Weights of a small mixture-of-experts language model, trained from scratch on English Wikipedia.
Size: 8 layers, 34.8M parameters.
Experts: 160 quick GELU neurons an expert, 2 picks a token, a sigmoid router.
Training: a variant of Muon for the experts, 644M tokens, 4536 steps.
Below are experts of layer 4 (counted from 0) of a mixture-of-experts language model. Rows are named router (the router's row for the expert), up (a neuron's input weights, with its number), down (a neuron's output weights, with its number) and show model dimensions 0-63. Each number is 128 + 32 x the weight over its row's rms, rounded and kept within 0 to 255. Numbers have three digits each.
After each expert's rows: "gets" lists some tokens that make up at least twice as much of what it gets as of all text; "comes before" lists some tokens at least twice as common just after its tokens as in all text. This comes from a sample of Wikipedia text that the model never trained on. Tokens count by the router's weight.

# expert 41
router:106164101149159133160113120072146199119127126079045149095106060120149086113093117120157215104130206206128087141134166100173128170131130123124093131166078122163082142117136167120168093095134147
up0:138093142171189125092185135106101145120080079068085093135073175152129116170104134128129142175127157164126110118161187152107161159079162140123133130090142129152096117093100096119099080108136159
down0:125118145117146152118142163133117167102137121090110110096123114150141125135140138119128120120116118135108183080160177117154117133134142188171137152127137153111112113143112118160193121154117062
up1:117110162111122095094189142112082135168155090075111127186157160126120168134131119098124160089103114147111106148168150146105145123198093134082181136176154111152164168133141128103127098086137161
down1:093116129123094065107131092076140054119176156195141125125075089192137147117180131117106100134154097102132154109126097139107104093070114129139156150194144076122096104158161122089096109128125157
gets: "5", " States", "4", " York", "7", "3"
comes before: ",", ".", " |", "0", "th", "'"

# expert 6
router:122144096171119140149106168160161200071135138118120067057111132141148131131131112176160058125124196181100152123139085097161123143134124141075134164205163126173154095103133065103125176116139116
up7:150163154153100155079104128159118157167174152146135103173122113139094113152145131091175104133078111102142160126164140073117164119107189120118114116112116162077103109172101120107147079159134113
down7:098110107106150118078124128077127155158134170100083194177144116121125084133127123117125162190075150129114097154163153123125095136159142101109065150068154122171119113129122108180142066077080180
up8:147092127124196126160176138139140095192135185102170113118103122135103121106118067109160141109194120160137137109106136099117088125173117101122094138144064122093170106105166173142186136070085083
down8:089102160155112104122141116048131122141143088123157113113081153101156076134215115181161118111129080150136158158107151146115092180092211147073086156138110144116131102109144164168154094178072148
gets: " in", "|", " on", " at", " In", "In"
comes before: " the", " ", " a", " his", " November", " October"

# expert 49
router:150145099162062114138146149106106143130111152120128079106139089137129113138097083142189216106110123138153120171170189116150127188081105160055149120187115137120133123146171142163145109114078112
up0:189105154148123156097128138131113136153106154096170128092133101156187092107119020136179121161054172178108173101170177160143104150136087117137108168118115097162167184130188117118175066038114081
down0:138123110101134154187115033189114110135109168144150139080127111109137171145151130137027167054136122104056130129077063104125141128126144102095073067156074181120119126168124157092138132129156140
up1:123130119127136120127073105139112133108092166170141053136107134104176164116168110141134082120109108105096135162103116100091075119097107087080117095166064080109167155203142084085150144105072144
down1:147087161179127109170210083150115096114133101090085118131126129153135147139155079147168147164121099120108124147155141097145143128154158139157161141109190147154104077138112199146080067164195114
gets: "5", "6", "8", "4", "7", "3"
comes before: ")", " |", "–", ",", ".", "),"

# expert 42
router:088111151104105166115115152138158185110111135110082104120106121117092134113074109122136136141138137110092127129107124079136112168092107140107046181128157131077153152179115115145255111154097147
up7:120087188156166131111203069143079181130134173125122093112166127132135043131108167175142121125046125128126124106165181112149088208150151125146168139098093103146147076118109126110169102167155068
down7:151075139084166122079111175098115135116149045144138196169140143049175169124130050095093077093100183108129166091084136161132124122121095132128079157105145209098111165116116104080135143133081188
up8:114132143207139112136152098124152169127186102086094114126095157114088133111176184158210137099121105135115075106131047094129124222142170098155115063132111196139140159112113104126197122163143175
down8:144163092142068116143067094170158092092136114146139133100157151107095148162171116103179117129129137122162137131092118155126130105157136070149123192141141115089122068122156139150175099184231099
gets: " a", " an", " of", " the", "born", " known"
comes before: " by", " as", " to", " in", " of", " the"

# expert 3
router:119094097160080127168104144119116163125127177117097098116132139094160126163141132195155169102062109213135121127101149102184177159142137077107126121169048122173116140126116081199110092142151127
up0:104169135110117126227125141107121131133137200109082136130135140057064103165111131106069090151108151144140164085056183136093145171098159097072162119090143156128136172164177064175063139123103122
down0:159088141156159198046131172181170168115115142119171119159095129143151108107162147150157147100163079121140102089106102121129120081176105174177057096111164090141135197125095129049148120094140188
up1:174100095110127104119123104121111157107145141112142082060121133163081099089131131114161148109131125121120126160108093076199136148143145080019143152107096164139135157149188121150126128141168141
down1:127154129059188105103096138111125159157108200136111065117128136143223144153187098134121154087136162073120136050132174147121071142141145133089136162160162082087148153091124150093035171128175076
gets: ".", ").", "\".", ".\"", ";", "!"
comes before: "\n", " The", " He", " In", " It", " This"

# expert 78
router:139146119099113136140108167159112161128096175158097107105093072144102152125125114142151107121119110177137187158174172064138140138136136116157074134146081113180146126107118060159141121113116139
up0:148148143117113147135141117145085185106145087112190063165109111151096105095099131164128123097147094126169091031149154137190157176157120168134139107164135125153119166116140182187179106067171158
down0:127148144110125075126158139208090109155081161182132125143135093116106120128125112123152113116161094180099150148207129082134162106088078079162100147106080063167140018145119124094127113088132077
up1:174141179149115113168124162114117132130130107098178136138106100148174163182129180096144142114097087129120097121120091131112105131115191155150164138098112149081126171139116054091128144164120102
down1:145117174173104145111093127053158139128137137178118097134097142184139139148158131155143137148151134139153081119075081160144145089124172114184122096131134123082187065096104150127111167116143190
gets: " that", " as", " which", ",", " but", " after"
comes before: " the", " he", " a", " it", " that", " they"

# expert 17
router:086157120148079140179167133131132175081105138122097131070119136135131075162132102181140151128112154116158156128117107076127117083204107080113150098104136138126115113129141141181169168151066143
up0:155086096156098123153087153127108052150103129135104153050116166176088117181146170110164123075064085149115109149088154085091134077154080126142111128156139124117104175138083099191160140087129088
down0:176143070058122157135149091136135146116195132074182112088126145100103175126091160123165083131108104140131127140166170143138109142116093142120137115119142225091126071142140134127109111152131080
up1:097125101108105108109111122082103107131135122113161080094182129156144124133097156093107116142135134144161148139150152149089098128135116103105130169135120164070113139164102031163146104146092110
down1:098116174100161139179131142180077178157109046124174131081148103121146120151186109139115113190138138110128153139085093151153118143093125162124095115136213071127142066136083180155104165102120148
gets: " to", " can", " would", " To", " not", " may"
comes before: " be", " the", " have", " also", " not", " make"

# expert 62
router:136102120167170117067115164143164172038099087146052098077154133132148208151136139118183169145117105135128091126141141094172114143172169122066132165144131126115108134117113094140155079114097174
up0:140126113126127072102118177088138147122106061141102113099128127135128093142139163029130140194170121127145094095168087146084097135082116087183114153132198142088133123047122162094183138168125119
down0:143129121155110179135168147102108163192071145145147187098129124114117143137087101155141096102128163156122129084106119095190117129131154207119079072115134120109119168167141047100086125097149146
up1:056146125114096151132063157101224124110091096136133094161133126106093135164136122160148120104120116094105095111175132079170190170168104111113143131093112121104144156132120157159177106165203150
down1:101099124130205177161062156165119103141112176171122146157088142175152098134172104099125120110131130103151159108145195110159105080153165130107179096164107157139118083149176061099097131093045127
gets: " (", "–", " ", "(", "/", " ["
comes before: "1", "2", "born", "3", "aged", "age"

# expert 45
router:135106121144062108163135156137135167101144171129091079115103112115170099206145112212187195109100121154147157135117098107160165188112162085080113133168085133161111147143111036151116082165127086
up0:198139121154131127099035154088133119132137124170115131101102102144163103157118152159196131116093166138149169110123124155121138163108148133117098108152127128139111114183129119139152113128103111
down0:160112158145115181129125156154117102131149158102200165111153088115100090149155115151134177135108085122090116126137154134166099162054153086117108107133114085187128135116109153071112132175179125
up1:117098128127125134162153127175161132134086067157103173150094089124141118151135143172156154206175119137108121085097090127185051194146142131130168154120100074148163131129154096133147087117141144
down1:180178173136113076110155104090038180144115131150166108160171180132121169104119122111128090150118093092080149141162130112132101085134113066096090094093175108118076132109098178185129172138123123
gets: ".", ").", "\".", ".\"", "=", "IP"
comes before: "\n", " The", " He", " In", " It", " This"

# expert 7
router:087118098128132118126142123149175133112123131139127096077049078114187171170060088103203140160067133160099105186139120144136130163099122119113156210151116096166115164112114120203237200150114142
up0:114178095092139059083118146164132145131148099173120158190129130176155107140170093142135175177137091103122076102128139082157111116083123107127109081115149055121113101146126090111187100156153144
down0:153072084116112166145134130123107131124138165061165077184096142123136118061157116113142164126115141126201135136145184136119153124083135141124080160186128161160138147107135144106143135119145109
up1:081125126123113088127093145100056123164185106139082113109108113112175201159186122134109138152154121100157163100088124173133093146141174146191097132131115129153169133123145140020140194106133161
down1:164135117101098121116228154176127107161176161128153166098137149166121099123118191111132114087073156101136106143112094081084139117096152143146102149164083138124119173113116138162135098122123060
gets: "s", "es", "ers", " they", " people", " them"
comes before: ",", ".", " of", " and", " in", " were"

# expert 2
router:129179103152107131083127148070140198133078149151120140083131108137098133174157095139152135098137142146141116104154065055146144110174177111115114102137071178133125138126145100139172109121088162
up0:147119082077104127142062127067138126130115105132078090118106149182092172147191135119128143130124202158121130089169188115123136137144121113067072217162074103099188116119141137078151102106140177
down0:164108112143075104152180139122208119129110117094153234147146151104095119163183112176105106131099139057129172138171149101127146076046132117169159194135156130041144114090122119102161097061127116
up1:130155178122162152102131124198142086113074112060131138112114191166122131197152139121110124148190163066080127135153102120221170151099122142196072124124141138158090144087119112114052081152084167
down1:097133121151132143068109097119121126134196145155113112106099122108156156116100138155105161116099106172091069076095161182149184068125150137130096105152128109086119105167119129116135130138139148
gets: "0", "1", "day", " million", " billion", " hundred"
comes before: "0", "1", "2", " |", "5", "6"

# expert 22
router:098101122115104070133106205076135191062127071112104089063140128124146100170142129135205123160146141115135108148106165111126129151202171127126137141149154138173148112190169103138137118171101150
up0:114120109153166076181142127123112102086130115170117148090138178141140123189101125093157103164104110092123180152171144146139128189141152160176110167139168124090129155149130109204114133092110085
down0:171096173091131109089183105144095166089169144097100133117113142131175126160113168113088058100135134162138123100154076139050085127098115157080145112075087121128116135118115078147106172122150103
up1:144140099182117065132129154172096143180125149125098160138138040060180118082174175125093127077136155077108099126108133098127149140151142077084149099176134130132167094139138112140096095118146124
down1:149109140156141098123154125071126172119065152095149085157147156209128104139120135122144133136107081081157125086085122116122136092131115135123127167152164101139094133099160145132066044114156124
gets: "-", "–", "/", " –", " +", ":"
comes before: "1", "2", "3", "0", "4", "5"

# expert 35
router:136063096124142118149123156142140218160089142094024136083094126196147104167147138157174157105152097114134126127159181041143151178153212124172084195194124131116129133168092109135173107097103153
up0:125111099067109080098171132187121165108153095084074134129118165142149122080161079117193090091124128140114042113119139163148145090104112067061137140159115166163151115145111097128139139094165085
down0:130145088153143141121168149046084133108107149112109142133159143149107133144114110139093143083096110138090213106158129146135126173109152111117136114147172090102109152068157118092101118218150116
up1:105129129124132103078120099181134118107061073142094054109097137145090108151143121088162100186196147144132134161119133112133149154157107151183150098155072094083106112072144134109110090083164108
down1:186165198075154169131131136129117182153112134118113078110127115131163150123138127159097166110063161103142063120097103135124117148148170136089089102131174118114192083036159150109089116078110146
gets: "0", "5", "3", "4", "6", "2"
comes before: "0", " |", "%", "5", "′", "6"

# expert 27
router:110122152073152159042066120150110163131098158060139122060123170186094167145106161143118153104160115170112074169139097114154121131169109075115113157124125126139119173097091140135136096121150146
up0:108102156121104100200108126136133138086145108167149117134115138111157165133104111165177137124186165145197168166089099103125144110154088136084128144193116174166129153148159156138104134040093124
down0:157168101093082129138139110137089176120124161099134149137140145120118140107127191093136156119118134145136069163134133164137109124066066083154174140049090132107105131134097117166075119154247147
up1:067152083114109142101131090162112092139075073152131093032165173142153156157154042142154129102125140127165130143147201098120144144097136110129145076128146140143142133170100139174139087113162104
down1:169155204132087074104129132166121121167055141086133145102149110099145101094112136039120177140179086099183159196115116178093082146098117139107155105114149133144153131182078161124093141124166116
gets: "\n", " Al", " post", " non", " Pan", " pre"
comes before: "-", "|", "\n", "=", "==", "==="

# expert 54
router:152127130166156091124063164136144164162133147070116093099135059150106160105115104130127186136119131150076116134115180131190111163116113089063070174138140097117138194102117160109203161161139152
up0:149139117132137094114151077153144147157131136067160147066135087150091167125172144076162104097052136176211135189091123105178121151150141109096145117166174080189120126087105163101181157159167113
down0:095131140110139119124112114128122204124129181068139089111135103135104122125085104127141117128168084131087143131117174098172111104171127145159133092178069147108190095156149167126149130132149130
up1:087150224136110128111123120147182209156164141108113075181179137133148082165168120166119185145121157150117153144112108124116080114130108094126085205178068138094104121164097189149108177145123169
down1:148124099183110103147142128137119018119154029102157114124142176156104114138107117124110163170133119126168171114157173158130126113123181089156133144090109149153102119124094146135075123086113129
gets: " was", " is", "ly", " were", " also", " are"
comes before: " a", " been", " not", " also", " be", " the"

# expert 79
router:128102149168149134130113148094137180103115130153127080024120134089134106192038095183192103179116128115129110101107135081195142126145156068138142114156167176137160126104157140120110183138099126
up7:113116084156119063121157086130141149110095107159116119112126166119132151150238115111170131172130120099147113117153110141152111114098145087091140096134151131143167103052146113099182092152169186
down7:152136149092162140155104145108137129102164115146148148157157165056085202131111095115110136134142118099131201143157132086123175105149158138096135119153075125118105117154141086212117142063127086
up8:198138147080128143156116114119158144068124114160119093088117135108131074076178112117125158175105110143144130146087186113117160188122108126185154060135079193080102073120180059127146122155118127
down8:090170102134145082115122119181173079098098185107126160161170134112120120167144132086125153096124174140093153079169080132156139083187165140127136116158126095150137099166102117107102105144064102
gets: "-", "|", ":", "=", " •", "):"
comes before: " ", " •", " Born", " List", " A", " Total"

# expert 32
router:103150103136156169104105149095138193114098094165069105111083121178190157179105125179155156101093152165135162146106119090099136167162155159129140133143119097118124133161104090109186089163047157
up0:058081149211142153126195087141085246120124119099138139125142172143162120146115120124070124187074128155045120162167122094112144113106119124104163163147148137113098194117121185123096125117138119
down0:124142176108112099100134173158092174135150089113124150140115115098131127121074131135123149227132148108146084114131111188121109106107072186083098155081143142075138123130106106110173142082124145
up1:151123118158175157055131154145153164163105090173147108133133144138140164119146132176126157130140150149138097171111113111112125183106132101181146089129126152115067112112176077104044106159116157
down1:157107100097127147156120168141169151107149175111138180143076101187128148136077059155144137127128102084053126138078103102133161130135103091090146191089169146105139148137100134169144123136161053
gets: "1", "2", "3", "0", "4", "5"
comes before: " |", "–", ".", "0", ";", "5"

# expert 65
router:161106135135106149109153144130189163093155107082111136023121079168150167183091115135105110129111149146124169141130098110167196095166118176108114105135154116191125124125151146095177115154131101
up0:096143097134101128184089111153091146139123135179069136086072115086151154085133149088107112119168149107111120091132110132135155119089126166103145111169171137106210125159186158099105141154124174
down0:061086150133138174167100164178125131108033116140136138166098165041141124108056098146140099127148164152114109177124123145108156129162143157161177128134180126118141211091158182174130096153096098
up1:173156165146115084114113168133129138085159102088145174144157129106141186122129181090131137110118150150092140153127157154073188114131177102051106123140075065097059100128138111172164170152171098
down1:120142071135172160142173167172117132144114133216106156120137071156145093097084069148167126115135057139182141075118124138122112183214142091133085142147135092132163093158138153071098110082104138
gets: " a", ",", " January", " October", " November", " years"
comes before: " ", " the", " in", " a", " later", " against"

# expert 75
router:114139097093099086153137177132104207117131136130143101081111073205133159120113100147134158068128197116132126118172085112124173160125173151134105123154056102103149142154144076131124140127126135
up0:143165113090165069143113132164114113088171115107158152152154111106163100106138136159127137154090136180202145178093109047152125167128150114126112063091127140134124115150110105091091103132141170
down0:141145144103142143096158066096067150176107059104134127094129135113129179127111134133089196192158145090102153133160153154083161146155157207124126129077156110142162160111165153158155147108120107
up1:103102180188155064146130075123130108110151130100149131090088085165114104165121155097165124074140126155132110107159097126083110175114130097167111108129186107114109104126104163122162166173159075
down1:120124146151139097091122107160117109103159131121117092131102158113140110124125129081172144094125142086153146168191021144083134129135131112150097187092110111144146123104193127133178158109113077
gets: "'", "O", "B", "M", "D", "N"
comes before: "s", ")", "N", "E", "A", "M"

# expert 5
router:160165100179100120102123156120106186155136161106108115022097097192132163137085072159166159092193122140111137106115115096198161149138166072124129125131092161132124120142111116129177088123088178
up0:127172137133100135180144158104098112124128196105143110113147076094126142133122160177169067130139147146130136106148151107082072119142100126127103120099072157116110166167140192088099100162086166
down0:097106167122120117087113102117170194110088086144100150100095156159129139089121126153102197118085135126099134101092168096148093140119144066104147156123112187133142068124166090147214189082113120
up1:156108093198112149132124134132126131219102111163101094135101111206186090130164104176111164136128137202139103185134099078159108179139133144118100084149111190128121120131075107148088154119176144
down1:125097152154086123156212118143127127124174185148114120101198103124096114140117106100147083142205118154145147144092164167131137116096085126125070182085105080168084149144116167131212144146106128
gets: "1", "2", "3", " late", "time", " early"
comes before: "0", "9", "8", "5", "4", "6"

# expert 12
router:122207115119126097151136149166165158150140149142132095143087113141110161196141118155160119115091117214125061144100141080142168157207141131110098108146144144077086092115067112128183156190120130
up0:142131182099141113138048095151149123170129110121127134141127085076096154115062116087169059077118073093163108152153086162152131101152147178102116122127126150111171155218102139183150104102097149
down0:071112128133127140151180144131080131089125110174169138054086118159120143133205095141130175152138221109096085130057095140186115144076142105179137159116152116134048143110127085128191136188107143
up1:108142119151166133099185101096175115142150078090128136160083143143073105140163106104149082132149131117189128099116141070111162115187144114180132096128090140147149146181107088147165128127079141
down1:069088128148139177142133107134126178120119166131069083127138177132117162113084109181148125171141111126083144120162104103179114134124109131069120089153086112122113140124152132122058124144121173
gets: " of", " for", " to", " in", " from", " on"
comes before: " the", " a", " his", " its", " their", " her"

# expert 11
router:116125092154110122086102142166157146144104180145085133109145102173178194124128105176139122182064113108057094098085088097148136131062163132115124122120134132071103145161184109103209174189108137
up0:106101076194095126131055150095134103043122100129162138147150152128123121202096088117105137063160149064108134158150196110141139104141148102139145111104145116146117119127148165180098198101148074
down0:131066060082134161107099177088132165131203163095109132146139129222119144114094160136160082132120111177163074162096105124135156141119153126148158146139114180097125137166086158145142112077099111
up1:173125181110123099118105152115113183106149137107081167118105101124088124130161147044136104175109149147086107123117121174130158173118159107147096132112154106122140071103186121114136146160156157
down1:108148159123126143159193141208128110135067090148132129118094165193159136113094135173108091089146113081107138157139150146116072121134213176055103107122104139113140120131116116119115091148145123
gets: ",", "),", "\","
comes before: " and", " ", " which", " but", " the", " he"

# expert 70
router:156140109158104079101110138099112148053084127148095136069122090156157170192089094186190166109135147151142143178053156052172165112135144157118096190113104124134140149141136114132174094097038135
up0:101124172097140174140135141115137178176184120163141116129173077127134134139144137150121184142176088105116115157092164150160132089094147182089118104122163115117114194119058110169137125090071154
down0:162162119127103150164110132153135094110116108116139092102143129185117157103118073073154118140061145160120161123145143117131127230162098160121142060112124139139202117147105068085135132125113112
up1:122100116168141158116115189142147199145066161098094213094104138123087090124136115130172148125082160126080166148126122098164124113171106158116093195123095147148150123069185151103116192104080163
down1:102137138139113155192170125154075112130169128123102159117165131133119149106144188127122081092126104104163105110153093140134119138128121181168148127134083039081111093114126078108187116163121121
gets: " ", "1", "2", " List", " Born", " Total"
comes before: ":", " |", "1", "2", "0", "9"

# expert 24
router:109153102131172130162108197146189144121103142127109103072132078132103195170092140096116192132070102195139128195067099101145151155152191077173149177101130129102121169133099097122095083177132152
up7:119110114151141143114152188140126162154124083190071108107181054144137090119077083150144161151112143122091112164110093086176080129141146101052127132150114150082140103158169100123094116102114161
down7:091150173119135126163151110255130110166123102152125110152084136122123143100119113149143066168116115212165128105124099159117159104114118123186145138134119133147144047115138110109089131147153123
up8:170156148100145132122108158119145136130201080164121159160117149111250133172089141181088146106179142174150158086102112174104186142121085109155127105127124118162147116124156106146054160104107097
down8:125159136172149177110094113129119142124116130162144166125176129080045082109167183169128136089145126126104155118114170152125116138077133126197144113105140126096104173064105175119140187108182125
gets: " |", "==", " \"", "===", "---|---|---|---|", " =="
comes before: "\n", " ", "---|---|---|---|", " —", "See", "The"

# expert 68
router:162100072100110079133067153122076161109148146128102100139103083124142124135103135187165167157109154154099138117170114057118109142132117110128123163160182117077143169131135142148150119187118149
up0:145111121166095081150121064087129136135078074154091130067144103119054183121127120162120115130172121146157069114119181079191140134155102086114156162170078105141192206091105163135124112133146133
down0:180118154115077106158094196081119159156128093108109079084161049157159144087093125083094137152140069133082095083087130129129112134168131129056125144141120066136128154132138145152192125103177148
up1:140147074129116151160068116107163140074149115095074144133124108143206115107125080121136155061161092140149105136086129089175159176132117108158149101142198163104130055111104077140205163141159136
down1:098101133097144190141139108158117153078176138199091170125136139110125139154100155116124121115083129154120144127156130179150175159121115127080137137082073162100136062087136125125160114123094076
gets: "ed", "d", "ated", " used", " made", "ted"
comes before: " by", " in", " to", " on", " as", " the"

# expert 16
router:163136116101160095152099187127101158093125162132079092072145082150174172120124099131114156117155111182064145105103119051122090157138103129106093158151084143144104172105078056144153155160125144
up7:100091135169211116124205117081061126141197148121119091134143095171134122175175178239123162177140123190138150101111125098147125143147095164088100097142093171169116099133127152090117123102118113
down7:155117076117165139122121163113114090035157161143134121079153123088136078141151133129174132099105120086164184128091124169109129154100140144121180113174111105163143209123109042203147113131130118
up8:166160157105090116140108112160120139139143208154168128142188176149097120115128179175157075084103046138093087089046130146140103141140146172103097156092133103159131180113154123234118100125126115
down8:108197103191130123085135171144170113149161166128077075163154099097159103123078125119128116120194141097098120179215134126085131121146144061121152086115086156193144137186156079128132136131098081
gets: " was", " is", " as", "ly", " be", " In"
comes before: " a", " the", " an", " well", " also", " used"

# expert 23
router:086114097122134144111065169161156240077133139140099132112126130139182151162140146113125172151058127138068083139142111105154152159160183091123113170158095109091121155143055075151120113099113162
up0:141113110080089162127142141111125105072120088089115132087117107196153159202152108168137117153123149093113106169140103141108169108172168176120072097166115125125173094101140158091073106131100135
down0:137124143142147114122130142104165131128109115137159188090096089123113137145195189089107146072141103119144126125121135192081100115134059150131101127029130106168136132088043111101080141127079058
up1:153121110115110157096105134150105123132089166108141166140066107146118117173117117128099055122101125079182110129173154094170157146136121127155184107111098170163182163103046085138143086152118184
down1:153135134115145166180120090109140104065133132136181118067078080113137158166176137126179113140111168089126121155162149192057131106175091101160100180160142113124060149099123157172140140173115145
gets: " (", " \"", "\"", "'", "(", " $"
comes before: "1", "2", "born", "N", "S", "C"

# expert 51
router:150121116090132110105094133120119142064181104119073105127123135155079176133124085134122152148176175156121144156117172105171151219105169125126137130145150164147104121159126110149198140184133105
up0:101107055126081103141186172126168149112121173130149089122111110113061163144127139094114192161156076125130181128097127182120151193199093110162108153157155142119109135087200123129101143080150134
down0:171117112180143108180091173061079135081132113127141114165135122151123100107185163125120130115082137103088149167104091100128096120118139147106179112174081178134111158104108108156149092115071142
up1:113102113047054147098124158090111149186152047153072098144081100121124133141106094135185164142159136137101128164171142149186113136131187066128119123134106141145104124169134165114173131112081122
down1:141123135151116107118095141173186140137129179122111095137126162049175161125108166171124169114146104140117083093111144144081201110095130155109166118154127147146149097134136072091108114153156112
gets: "e", "y", "le", "te", "ton", "ne"
comes before: ",", " (", "'", " and", "\"", " County"

# expert 18
router:147138148105143104175129107088179142140094087124111109090104108125169177182049107140127197126112145191127176142107170103185168123110123096109132143107074139078147246095140108174191066120110125
up0:098147093097115203141132127099121149140095172205074150086092112150172118143144101188149187125063086210138124090108081079168117141135124116125141128143166113110186121128225140150101117080187142
down0:177135157141064156152110102173128082163149110180110157127150105169109132135162117166120097125163085105118136129173183087127049087115130120136079109106173130091118088180085127101088123102093109
up1:099177144106123130145159186185128129082117169135097090097125100165143134120137124119109129137058156119071116152194157180106118118138064132090128093181076125166180047140111120181136150141065131
down1:066115133134174115130133112104111178147132101095158084086164123099169093117090120108173150148087079079118180113116145132137142130167150132136136166122140170120118115119109134117114194143067119
gets: " |", "==", " =", "===", " ==", ")"
comes before: "\n", " player", " =", " who", " States", " team"

# expert 39
router:107106095164116083110110140163076180130057160150076125080117119096189133171101101184145160154082138141105080108144146076160104094128188092141178125124094185174094150108134170129146158151131155
up0:178103136138094109126077125125104160144085111146179137118108146161124161152152206206147126097101181146205157147169076125143104100149117141086123135085071100086057156135131109082174133084123083
down0:055111142127130146119152178211155109145166115192205159109167106110129087131144066073147097200135134093039120155100117143168171144169150096180121163114123137169124177201164141161115097123156130
up1:182118220133120159059167179138143130119121102156087097113128114107102123127028157164184185107148107142122123167156137148163121094140132105153119050163095185145110183103142098146123107146095114
down1:040083127119146160111111126146143104137094098139106132158158142129148123092168107188088155137161124209109155147106113110106124129086130144037151135152126149126111217100145098176086145109180105
gets: ":", ";", ",", ");", " –", " including"
comes before: " ", " and", " \"", " A", " which", " but"

# expert 47
router:148096077159106140106080131154117133086109173062123133063084157164207148176146156157092129098141211140158087177128127094122121143166147100135137144130100116129125153111102086108173090113118131
up0:095114081136162163096094138123091153159140120014083115105068153110117147077150108180159098127146176129093120139114118169141159139156072127149123151171077143140053137073157086127147175091175081
down0:113110120119112139135083132111150146104099100126199124080094093153166078149097171136092142122121120132140134112200150076130118146101138119094086061142151129080189084146117050165051168144123065
up1:149176157167162139116147096159128191137130137094106177143132138103187119148123080103104150114146166129078116152102099127154066154177097140080122198121163170103145104127145171076096128114113097
down1:143141092153112114130141124095154117141122136123121113135106100107118143156154110170168075118137121168174087059131159051118156122069107140157069088105155116130143145159122156147168080166126116
gets: "\n", "==", "---|---|---|---|", " Species", "Education", " Length"
comes before: "|", "==", "===", "The", "\n", "In"

# expert 71
router:141107117110171147135110134159171134097121038137134108076095111107133055185146082187102134099077080184129066174172122166154098157145139146108124145129147105176131114178178132178122135137142123
up0:099172108173109097074095104107127124113083107103185113160113154122118103144133151121150198152070100138106071096124102107140090136103175118133048138126203129133192120211119149138172105112138059
down0:099082133067155140168112190136137150142149149156133167104120119119105148094146164122110096135133141109187168215154146183139182103112038163159104168098107125137119093113109172143102145121030147
up1:155118139175131109113153124131123111153144083093213082037079166158118196133174094083152164104110137152099100152144166127214053171172167102132115151111095116152132120137164066060134113088116154
down1:131152146095076141175159162119122089107134075103059098106155110138124172146167177156149117143123197079158141154147126130132128126161117120143148135143126062074145120133121108187132149147123106
gets: " and", " with", " by", " from", " or", " but"
comes before: " the", " a", " his", " other", " an", " its"